Weights of a small mixture-of-experts language model, trained from scratch on English Wikipedia: 15.5M parameters.
Below are experts of layer 2 (counted from 0) of a mixture-of-experts language model. Rows are named router (the router's row for the expert), up (a neuron's input weights, with its number), down (a neuron's output weights, with its number) and show model dimensions 0-159. Each number is 500 + 40 x the weight over its row's rms, rounded and kept within 0 to 999. Numbers have three digits each.
Before each expert's rows: a language model's description of what the expert responds to. This comes from a sample of Wikipedia text that the model never trained on.

# expert 32
It responds to: First piece of a word right after a space or quote, often the start of a longer word (burning, liquor, territory, lethal), plus v.
router:536456556474588512539460527527522469416477516475608494513529456478538456429530460451433480526532433522496615515535489490593505529413572553505505498525487440402514472538547478492494504521514498521540563427502508493519477504488498521567461409464510446512537522468481505512453480450568518461420510458496530479534472550588493488459541487494455502526543479563519531469512482493420575510468512486558491488520506515531487552483491508447481504473558449480501503538449462497560485503496477
up0:454484538562505545514449507493463483473530534516534510511542477505474557581531505502468467499453506507463476468434533507466566517497474514577580504512493424367466517532483544504538527490455483554512440537501470544494558523463495465452504530448500454485495548536577514490574534499461485430470493509587448559495475520505508454505480448474470495492408549504480440549501480559446524521487510499580493510542490538576516450547495439470548460531560454487434532482570476418493454448449528
down0:534544456505511557508479501471460541411515503498554475497457542528455486442561423576504470526500522511455521528519540503539528479470499464570533436487558543472559433488467499520446520471485522591490499516457543530456493432511513465538479512470493493539492484485532475512447487532553533474443482447430439515524498557517456540522423494533481484480480497468484480491507510478459618484453521495628534527563542532473507563574485531539460450488513482480464600472492508522397448501439471
up1:514480545515570442513518488491527503463546519486496537513436496557541474460537493448514542508534480557502540476535511461532537546492443530505581492562442503476437522444518602359506527520482491517483546530506572531455503492521525504552525491444491491516459428517454479494481534499557457505571524485499503457473544503508490520461457471548557521433545509536388533457492506473565457536435482421495491519513457526579415486514449452546549496496470510523515549458542545590514459479469498
down1:490483543528562458519459537404498445412550490483494474514536516447526460575469463457540489521452528482542527452552549502517512533458482493536541514494517476528484492510551550485530518408501456492438506536450466457443489533523521520527509507462476499562434531451463493438546495450541613525564541504477571521539470455468414416574558527435540487484460483536512466533452546528509487518515477571455519487518555562498431461451543492531508522496490410527488459483460472492528493458554528
up2:511520485559548534509527501440447483525511523510465525440519470498493538543552450508500477496539485523466462501525537415466523475439478530504491485480514537478487471593520503507515475541475546571540449498476475519481550485550494506473432502530436475571469552542504578474428502478570434514547458448514478480557483433524498427444461521524451494534496519494487498541535470488473482619458376518518518494547500491533471548486564483534525466394483547431492549468475466562453510436424541
down2:482510529499483517627425466484517493537499510472531566526542495480498508515532571482461506473554507527457471518491509522439512461482466536489510509455528565495508546424555504493545468454589466490542521511501529438566464443475525507541488449490503542481450542419535486442533472509600493479460497506498498536553502430493488533562519516483555409465517487428496496460472467416438504500505594478452479463498575524483487499475464509595456468473472408541530510502485577514521566455515529
up3:598467532541520552541472553506516472481468498464594476572477527475532490478492450518517497514529450494451514505496483455535490515458532481563463542475497414369523551528464510521436540494477573471514539488485541493508516501527452458560433433492528394593449492539488451473454473531529536468454492518447593462459496497522463495422477477448493495547513477513507508471588514498478487475535491543542545478485484478557520528549533525420540469440545576480473475478530552491538511468482524
down3:489414495489552537474460546522488514463447473460485457476578448496562534444555471451512480506439470514475419440549474424485568560500479471552477363519530511583466494491576550527483494542492595482523449521489461477463527517557511472442468503495512540519513552523463482478482496500465509419518554497469555460492557494563566488582467473487523535512559531423505542511437475503570504467520492504486505502536504477485521443510535466476523499537481512558522454443563446469527514540516460
up4:484481575427434441514487484501435543492438453492530489525517554390573482464515467500465489510518530519520500522506450520519557548453583541512548504516478491442580417449506485452464445549514572440524501474567513590499473524489533470567507480505579477485462500483518523492430492557534515475439547484493496564526543554504530468506539480547463451507504516524475497556477553508473566560458548437550506540425453555512489548432543506502492526539463438495476491522487497469496445529559525
down4:426556425530534396490546501449538473551480516503464501458476540516521515508467548465497539481553501493469494422419515517539513432524464581549448588479526531499431497471452491517416447425522534458506536520507483462488561504455456483434518452541507545489532483493473444544473461550537469467493450546554489478518496536460508465458528463493521515505487519452507477460513536530513466496555463525494531418576473454469550547530492530488531503473530546503518572522547522540571437465541611
up5:556493496478533507524564460519503495489583527438492457556509484415569457496507551468504525439492455466467489441461502527513469518473516456478462511481431500486526523472471445534528481515468410541535555467454542470471506507522440471524490497495509482549496487446483600553505523523483488569541521573466513533515451527512443595537448592503583505500506410513459536507525540460500561471484423495436455486469462472438552504506502463445512516485521536600481519450546528566530468429523486
down5:518531500505511488498434506545479536458509490513507485475585428515486549473500532461456445482490518438512498480568396541487532460509511457504587478495451476556496467572516591489570562508533445504515617469535497536454489462544497496528476485479463512501504516480563497535435547488461520509468478481454560482502432543558569558508450472520517472475486533456393565429537530456556566495466488478546502486465470511509516459471499483496502490511387525523543488456568485472454463459559527
up6:450435426497537496469544504576508502459549511462457451501540376521475559492523485489564529508512504393467462525575565447534549496474568490549487426532502439493489522522526532510423504562486497541436523488471453499448517487455489546451502516475497490484478433505495554533492527410472470538520485456504459558491480547526474446483444499517527427536514536479499594493558488493490547486531432485474424514513523503548537481525504555525513579509529534512507567484447480508468538537412509
down6:503481443494508538473469482468504504445563539540558576584497465476446482573493503516516466506515500500510528551419368489503478553468500496455449407459491550560477545501524517527510507473458456517480504493525514550476470468458538542488484556495483498493523538506487515499506499558514499496515530479481448540531422536529537464483598386518536519526453487453481494535592444478515484513535633556503525536488604495498440534477442508446522546502492480457469477468496532511495506468465427
up7:533512477555528474532542472460463444483563436445468485534521471455522528451535511421498495499509481471369569506534536507519504519536586455475554537486561538463508459566534512464495556564494618512487499441477487469529440485547486486485462538521556528527509510517386531457465515517479508491492483477511490483503481415509552473497517473463494453509545456526508487495490510414542482530495540523492481466554531538492465489444526545530491552499557456551506451495429480543493643493497452
down7:515464423507525478483518493517519525525486473505445443469570445540493444457546501504399489509513468491452405518502525476545527481504511522490562558469527506467593522502531486505488509502457457420541462476500512476487478509561529460517462481529590507541484521438441514552452521474517496484541568611508498526523476512466456544476471430508493520500570564577528424470482571407481492447510515445557441552512520497516533511471474483559541435523494521531498428481478470509550517494429588
up8:511450569524547505472512519454481473482497523549509553515484493458504466480552483481389471484506525471489504515514583461475551489540496560442586552451520445493549516460493551466513515538531516589518487492475480511555471504423535527528484530525554457509536566547598518479468465475487506454466532491536513508455486583471526494483488413496415473567463492519492453502465470476470471485548463444610480473470516508547459484521495516447552428500625498488499526446475481463411527535497470
down8:491441482451442499569505519501465493508495582446465567471474519512527580471457525499486489461567480504413542493537528495491524523508500490464548589495481517477501516506477464490432536581448470605415459498465520483521502432431594548537520544500516495535470526531487504535453441505539509450524489557560482534481474481371491576522490435489490520523503511494468520542434442519461507433523502513505517535477534479501487507517446483544563516501564492538472483524496426531505437478424569
up9:461418472520582532491508526469443438510476497482537505435476440461517548453506503451567432468465520566540504437480546496516579499505492492520388466547515488429418509514474480503487478527508524481511441452515556608513501492531519463513543511485411500524522521570537452463534506506571506495519481513528520466450492571534566479491545533448517500514531496470499496540545539546616514566489497476445484583539477538532514434545513451515507489550475548480507585476460483554495465507481503
down9:514533507556461533448477554551481532457528520454519565497564486523467492429473490503443451501455438503495454496539487550406556486529457447516489476481561501517516482504542496414492515508513487518531546463533499565522471512533480529504532557549500468503557530552421532504444534391440425510499567501494520486473522526533588384546507519451503513509494553464479480475521509531558485535471477507441509438518490505491573521536540492449514525531470508545451443486411458406469581534515492
up10:523437504469526549374562502465464464509516557501525528514507496503524553401489441524478518496459519508515481476526627434508517506565507462525495534462489519489528512468431467552455485563507430486523454499488580487531611549515496425509556544547556549472441479525456454532513507481433462523536450468458456487471546519514477527458511408508542466461514559520548485473519525490458494432526461485524459468463484494476559578471502522524528529404519536494521567540495496504472496515476495
down10:493519467458466491493440542538503472500526513508508497500463536474523427602481464549463472614512438504525559549536434541561514455519473455444485497492571489467486554516562530425464532534540497562502501396519505471556537486522529503466572502485473452512484526558548516478505506543533548526555451503526525519434572523476477485423491423512505506410416490505503516519480546442491526472462473474459498429513552423518442529512475520498506566448541570468496479500467511461478548526558470
up11:490517505485492541494577518396498512505468470548508622483513535508491532580462381524533470534500517519474504480488485457468587504507503482525515532512437537560471495501468551516444469468425506528476500447490501487513571492504446528485559539516581623460503482528500488537477521487469483488456458503447556518559488503526528526446528492499541531496469541505586520528519483506556512492499456418425424470476489492460445477527562498556427462490584478501471502476506453452480513416535476
down11:524519420496477514497515464535492497502505541495499504537469567540534544497606543514536512427504533543497482490491451444478544543425552439502507482512459487586446455488478584505517541528496533452497509530433469451502599528562556470518561520522501480500514445506496484432536501386451487492499534480428529504491462453563562528537474498463524499560535456485467472547431451545428532547486499527457464543501490541484463475487530577496529516503492378484528458490447557535456508462469485
up12:434459557534571440535487489513488523451536597491564544533464504491447462511476571488468515489476490532487486478561502489563459492476525489431438467473519480456483570481505470491504538557482496518479550473473539544473476576599472554451453537494453467431530531487553522506555457582559499530504601534552520460536445443470500539450482498469453533513454477485497509534477474538446488448545495470454524507600544504552487429516498488442501574456454489532547500446513479473550518466503450
down12:414440525491541461463469468544499539536496493514556487473471528570517552512495550525529523492550529497484530566521440520473541475495482508455485512401446481513506477505514460548540479527474519510514490514533549569480478469490502527415418531494438397506458519523508504486519578488509444529458480595418508454443521439476514506563440494469500504447501448450487584487496520563539478459552526506472495551485515547512445533485571424531563522533489450557513528463557562560514523504434442
up13:523461490463517534515515524533467484444487456501479489415457428512416501525579543464591539501501475466444484448514471516566492476510512539526506574616470444474462478541544554473580478546546431534496484564512539489569466472467541494535510514475482515446494499462498418501511517456555544474471490431573516473544529473531565475518453476546543512540592526539539471456509498501449576543470428448550507487488442482523504467508453453540515518426468476493448519456483463553517519490478497
down13:459469502493453476522511525484529478502509504483471439515462514455536505561429419476429500510466479490535555459440547555487455443562461470472431487488466509506531453561549477491532486468580486491485579547535467434512417564496468537493418502558518490489493458522527504450509491537429525493487508541509428571430562583513543457485540492532525537515458500540481504507473434481532560455479508531452543481471525528570563476525434523500474518520531484480497588432520472576526463567560463
up14:506446484424485444427434521466585414529533515577514464487562464537512470532492489488451469542563472519512522560546451499543496505469477463516505523552442531474419405565559548487488558430507512437537496451418528475576515487520498468494423483527520476546590524562498512554498501481513474519488443512479531497453540509533482522529570525470527533494461524472486491523495453524439481490544496431455514491468495524505456525515430460464508552449474489428487487506513552430459547568499453
down14:514506548512523549471528491487474531454533580537449508500435516479481452506457587565520497522461478474422467551493551482533517468474531512600483480546483539419458473539579524466489490486513401457513536473515569485484526537496507482435469449537535477495498528493472545541401509482478551486543550505494460478538503515442464482463522445492490573468543534479555503468543442493518491484511483505438504533447480462486519548511563424501568532538453447514398468486387524541524555554504490
up15:497520480404520444485481401549473422522547488487490524543562461583528453543496525514416461530486558526537467472450513469502489532507507521496535497569463498540520446564404493479487517539471523512553462473499546530466528511467533482521528510463470464496543505521509528487493508504452453526527549473547376449465526515521528503427532489502486448454484424550460482614503486509534590549489536444520525464465428492490491513527435483426525499541517489507594501553525496519474550519528552
down15:526512477489461566540524398563517531480547517475452496569448482542485517459487535453453458405504523505531426512474481519505474559496539492561533482514463536444461513424464521528504563447462503514474536465446510555530551513508597464547548457458545475438544501491475520572492542546510472517578458431474533501478436505501437473473566523461517486470471557571443512501546530546497439512545473512530446493442464497509544460567447520573466425473485493530523445538491498480503506477551545
up16:484401545496581501489502519561509507501472477529519514434497531491507515508522521513554485486516520530441476482470513410513508487545525528460435414478469460479458455541494500510526448580488432422547484504485505489458498463436497517466436484481505452452508559437538531492523508531475514497461537510532402502558481509484507578523467501539459496506439498487537518535594549539435586479547481595513461502518492551569568452506518420469447530541466434559538499442522460465559463506539513
down16:527435529509551574509506498410546522479486478567499550494494588488588494527473432522481474511485489458527479512541520508582533502499598510501479536487507405459487524483450515470461492574512535486491524530587499504412542564468536459470392461547520441544466499495469471438448496482454482531488467532515567438483571431496492527483489536547495497459505567456478444437549487535494466478503524440529469493535476527513528467551452505489437465473481563509437513544471565471531497484551512
up17:539516504505516569535440463428577483500499516501509527478474538502479479523498510488460468555516421602575527466477428456509545532431562543433523491525552487547524523499484423519554549424498498528565517509545553487481514456485554503474483453508541477546509555416489501558493523458537471455511485442508514452428522465484457473495499563472482530521493515525506516456441588455476517529551615510531497477565451513493449499507513440481449489540420510468464431505474486497566454441480526
down17:440495512438470485477524523502484479522375549560489518555441532430473486488476475493470465453501512490598493505489478490563499463531527454493482491480493418500480489629466478523434547471562511508494593566573467457498553499583517476528528514555443486464464438535519528469479425477477481499501524479536492450479495539472496514531518507490484504468488519457449493455577470448442467448544444483506526498540548543464456560473466561444564564512509514525531488526543526487463571529561536
up18:455449493498464510443448433476550526537575472523487514523485435481582473571513495538504517425526599543532486487527548507443515554487513472525497464515487487436492472509454565478486528454490517521526511542523546524481587517524496486484544484472507540530456490496506481547484492536365457543511510541453445510598538480471467507502450546561516526452471445509419500489542450526556462479506514516486533469410485458515511532520459462476501561439422522487544570568525453498444448479432505
down18:537527397496474453482532531536419515563560458476461502486483506563488497471510489478506455501465477501519465463492541459391545510480546482398562576471476534480498501520500396481525512503450573485505476443531512528526500482580550510479518485501470565492493483574477486524489498547490449556444467546561502459508540455478532514527488492449515533563481539520463471469474560409573509532512518477520435430516510555527522450551492587509513496517488559551535455540433463434481487528521449
up19:479484486451494513561504519459515457553499502482531498512504484441540510514569534518508540513453435518564450453546510509498453499537500528587500438499555447529522487495588523488468549517515464539491469445471416500476551553537501458510555491515536506469495533520462430554519506484537537463553483482506457496429445483495443468469505517473500495537525431519458467462545524495426538467463415467491544526483513471412515544437573485496510552502476566444651506507450510508418505458473413
down19:481498480507483521462450455527443439365531498484505494419506456439563483519550521499497553502544524481523534518531473535549495477488505545463486453571531436609518538466507576463474526571497461500480496497491477460542442536479457508511499517532550475498481527502524518423493534547488490576557495451432429588441470481501489477479444545445544483532504547565522541515537511487462527519474551483480512457486467547508515491388510481477505482490590459503545581577462465503485561473490500
up20:551516510531510430523541537535512470433578516443520519463493508560438472429517503499482504486533452500478391564495450547564560482481501506530513503415516452480460510548569470523483536505500507497543434452513535465528520449493488527510450458456438513492512499541468519484464535479608449562446489489557447476548521578438487498401455537478584569493521513472527496551473445501447511503515544501495507534617547481535518517411505461473502532523501464507516465489510481527555462544508485
down20:512518467450559456424522469504505517498504510545485478498486522555450531496623511480528531530538506466541521510475475593532520445501497444522521476496572550501478502525498482514437438510557554455431458456449527571509507392478575524506505528433490494491519490519462535539466435434473485463446431479547459532472444527533552474468454458435545515506531489496513497605514526518546503535481512493489496462508570517524417574488471508548463498516520500458497497508558502531493362486471465
up21:523464468463458470469468413477569468550513514534492542490485561467530454511532469515572481560541484561520511499478566546545524557510522523458483453463459545507452453571548489466500492509429521479482485484477537558514453427553518478491543515514548528444571487520507475455437493507442543448489421477501511595510495558499440447458553412555525550512446586534486478478576569531486452548479567465527454565492520487515474480509472471489466499464447518467505470520489493390510521481491470
down21:507440536424455480487534525546510543513422456522498486466543549512483526512477498478571516387470497450512560564579565485493496527503524433469531539470522580510550441558498463497564501447587468502504471501507535543536504472463472502497500486526538559478531394512518424487415496461497538523519457442445472530501456503534546499560503514539433481442461466520454463559438562455562529513456502504488528578455485481446468454468507523472506416497534534538519528524468549479520471505461512
up22:525471506481527508456469561569468516437526524519531556522525463489503432542507538484449464540498472457493597641520512511538477502437552494519440500534418522497505466562501495519438460539550412472534522425514489476524484508553487413540461397473483507522501453477476492518506524490530583503500430457455508558452446459518516474516525539451515478465495473533448529438506494466466488513512529468539496469513547485531527534455494507523516514497633514504546572543510498400475500478512509
down22:494567511563472476456512564473501493551518424521558497496514488503461541475491426498495442577511504527462497529471497517461427524575457448501542490493506474456510533488470501495506494476431484544581438598503476558500470495477375498443512560471483436469515536478537550497539521501491515497524534518518494445520536512526442456417484484573555486591559521525534501489531469614532512485472544476469499514476467458527532446509542445465466461586468442441509514483531531500519540477504414
up23:466513484503546515503535441471469479490523604453491530535536429476455465510464546502559531476541480496493536496491485601598494506457508469479442444462466429539511515578558573545460522488464533497461491476471526458522422454531524460561520523532423477497529497467466449475466476600504491507556478462488532551549512479481477519474519532493551463556438445526473589520500535499542483455464562485506527492508416493567499513538468437470486497392495533512494451464471500516477555555438475
down23:517531510492503464403533525526477558496587505483488470544525394513497456527534497509499486506479577571525439529482569501583506496441460538446497553499508472484540486509493469465492496576486533558491511426557549493502512493488496454463479491447536497456487511573505524527504467508496447514488555504536562453589463492532471410391555494551547486492478471498509397512545456516491486489513463548442490507463496500496500484565402414550487511462480499460499524592538447501451489520540520
up24:472455538506530506497542542493488452460444483552532541469467447479423451547455434501547492505478494529442525539520602501428476519452504477491445565500442346467471513450509500480540515490430537520503469483511458465550462482533498491475461490515488502519511472477449526456479515456501504511517458472597479484497450468495467556481450537510537592506507508515486517482535498544523575481459478534464463495494525495517574484501580467607463584492502495564480565543529575498534490445564545
down24:519601485566513495501544476453507518451517504526526470483465464454497500459517535527552473466544463525517523484542608427386489537462434477534569549538464451450497528454437496531500439538489468481444444493489512479567457537458496410520551474534499545510485529556458500521505489526468456499530478518536534466492457524487447554450463508468523467429512495539502542465459547537445490483511465474577511484522559460482459551460555483568470488434562536499550490503565525464479473558539588
up25:488502448524513444460596565575511562499547426511471558501516508528481586590482495499530504518514491528404505506516507457425486488518520515473431519538456497472500485549554495569497473527531381501529439543426547526530475500421506488466438486475517444473518462467526497519517524515515541551482556512542525531503514466466521490538502478504516544534535505506467490531531536541496557515501459434428538500451444499494473558496499465507391514512473550501480503415480419466604460469527501
down25:429449509464463473520480528525489574487463476448493447454546502419559501506515594562512460484465461611420506566528573495563510520516582544484507527447533606459525541428507500526441528550516478534470466499449520433448520556525536541465463561515513497512537464496503530457504518505516582481582500488445413506509478487506480511481501523477499492516523383483477531544481517512501546452477470427473540569471474532553479476542514497495493441491496536472515464490498484524460444522488466
up26:548481577511543570503453463506586487467462477541599481463461439522473459496463516497499487481522426478458541476538468515531517475497502585433536521497448445444439523472470533434523515431510498480469529461522512458528527428450484529509492450536501443492540505558516496566487477494557466493520506499527566487502555581509407527497434463599526505488481528511588500498551456459540434533523572569536519453514492543512487533488548463493468549460428486443498491550452487486476482541557504
down26:498467524468501514512480535508481522586515498492492520590516487444540596528471490519527551433509493525597448527560534504474556474489468461494413456562494507489426473423467489523526518553513531581485461557493517499520515522497540538472450495518478499464481522564493457563542590491460506440441496385550478510437493578443509571480430552473437489501427494446461420506507475522518514521513486525469554502520473485470517429506457557467508508494513523520549520422503456519472462536475496
up27:492538552550529527452508485530541503499569511532502439462485568468509484414519479513504455494510521491558455537437441437533446537499516514447435456495517526532496456506534480508530470457528578518541413524511515501467521482475472489549542472465462488463548456518507511504432449526544527467505529473515532539564485500483527473590475505545433568496519456508462520490473579521475454551447622575495534515448490476470496528414560537562506451522538445484546421527484498481450487599482450
down27:531475536555505492440509543490542560557474460504549419453494465497496523524519426502513533447522452414506530555517511510551479495491541578455525506522443463460499462561514485585470493411518511513500444446520460448559472500503484490461474450557546577551553471527502465495534474553540523462466434538539420478515480473440490517460505409544490554493502485491544423463501532502483512458615528509524529501499529528447473539420471484519511444501489477452559559472498490576507500570477531
up28:543481496460510440503563474527512467505524527491551500466554529556609481475461480456493498487565551524453546551491500515528426516471511508444504458575488423510602506487557466466435529501532497530479506477514452475512526517543450534521454516496491506504463461433454511460522513514538540529543520518482506493531478445498481493530448532498481474508443489506525545550526508487469480446471500419507564582508564451552547542429503639436473531460514565504521494504417581434538475460549461
down28:484576538557529495485481471453549549431552495523456499495487513531477416530540542594453534552491556478553426508445445489492458518469467579466455483412523586510516454489541480528505502515489479461474471490500463567534488554528480450496494511532560464440483561429518571490541554517556473532480521523446494488442495463529515506439446474501519522508417477530489570461537532457490452569476461562572488488528514454491508547521565462501475506460575505470485543437525510452469475428487484
up29:452438472457474446483527522605456477487518566474495466419519478569484521478465510513518505425522442483486435499527475436510493505493501561435440486519425396474471452510518487546559487584545480477525544513525532633577485468498505476501537508474484510504528519546550445421549461497570496495482535457557494459527538597465526502472491515484436515528455503508494528496491502503447480525531466520500521540530449497508475507488515457487508535417511477507431534491568475576529570547467475
down29:531488467477496513457510468537501516550497477570523413514464524570444532437434539540512496529463555477547466519513471503483465496518497528483410433491415465540462488498422530478524526553510567546534556530489512596517513532481548459480536476527496535531518531581558453492561448507443519536534515435535527478468488480501521513472473483458501507505472458501472487476457443550535496397524461497483480515437468456551559532535511501513531597515334494441519480504492543521485479543497493
up30:472530451501516486429544570465536424524514406512495476538486422565509523504483468460505511489507572532539526545528484444472447496484509465571530571493449500436514444444463529480426435528480552498516514491498515504530516481559490506556464442494447495474504541488486480511534533493550505489560505463514461534470485571545489587481503523492543518502565485487532550535530494516587446464535491495377501414461460490564422553472421555516506495469499511542545505526486478565429529468558496
down30:536456590500478514546563531454443440489510454491506501417523492532524532514380512484524548499500511488517541426493446453462515503494524459468465464587460580514423537557471503524579498484528544524488470487554538474473530479505535517536441466481501498470491469497530455475498508456461525502504473468454479490535491550539477477506519552463475555530515404526559496578565458495591524536411509467419514551464580568529438511528441477497524516510457471461465482502514533562453526465510541
up31:520516520486596501411453487482465456520537581407546516484470547563530497553480474502449477528443551472516504529467493454511473532469538507418436497520515480472531417589567463580448510548539486471468525551490519510512498447563495394535538499490522492483506513483503524494527516517474513489465524480483389517516491529507472457485525462497464525527549508505441556422509462552481485550527480465464486521476452488542425446515460517558510474572508481476580529539530513493515582544422468
down31:517492540505533540520496447513548503548464536478528519480394439560511517467453492544489518475522589494470511466465483444486539530517521602461474487447534414476465513550511481555515502517481478403462536546480538452437469522497495435547568549452487547518497508475542554456511461506536469538469508477442550443423505432551468538454481501482441458416524511455564530417500496556451495514545541557428497498509474499585524508495461489496500508488476535466603496555551519486525523478520509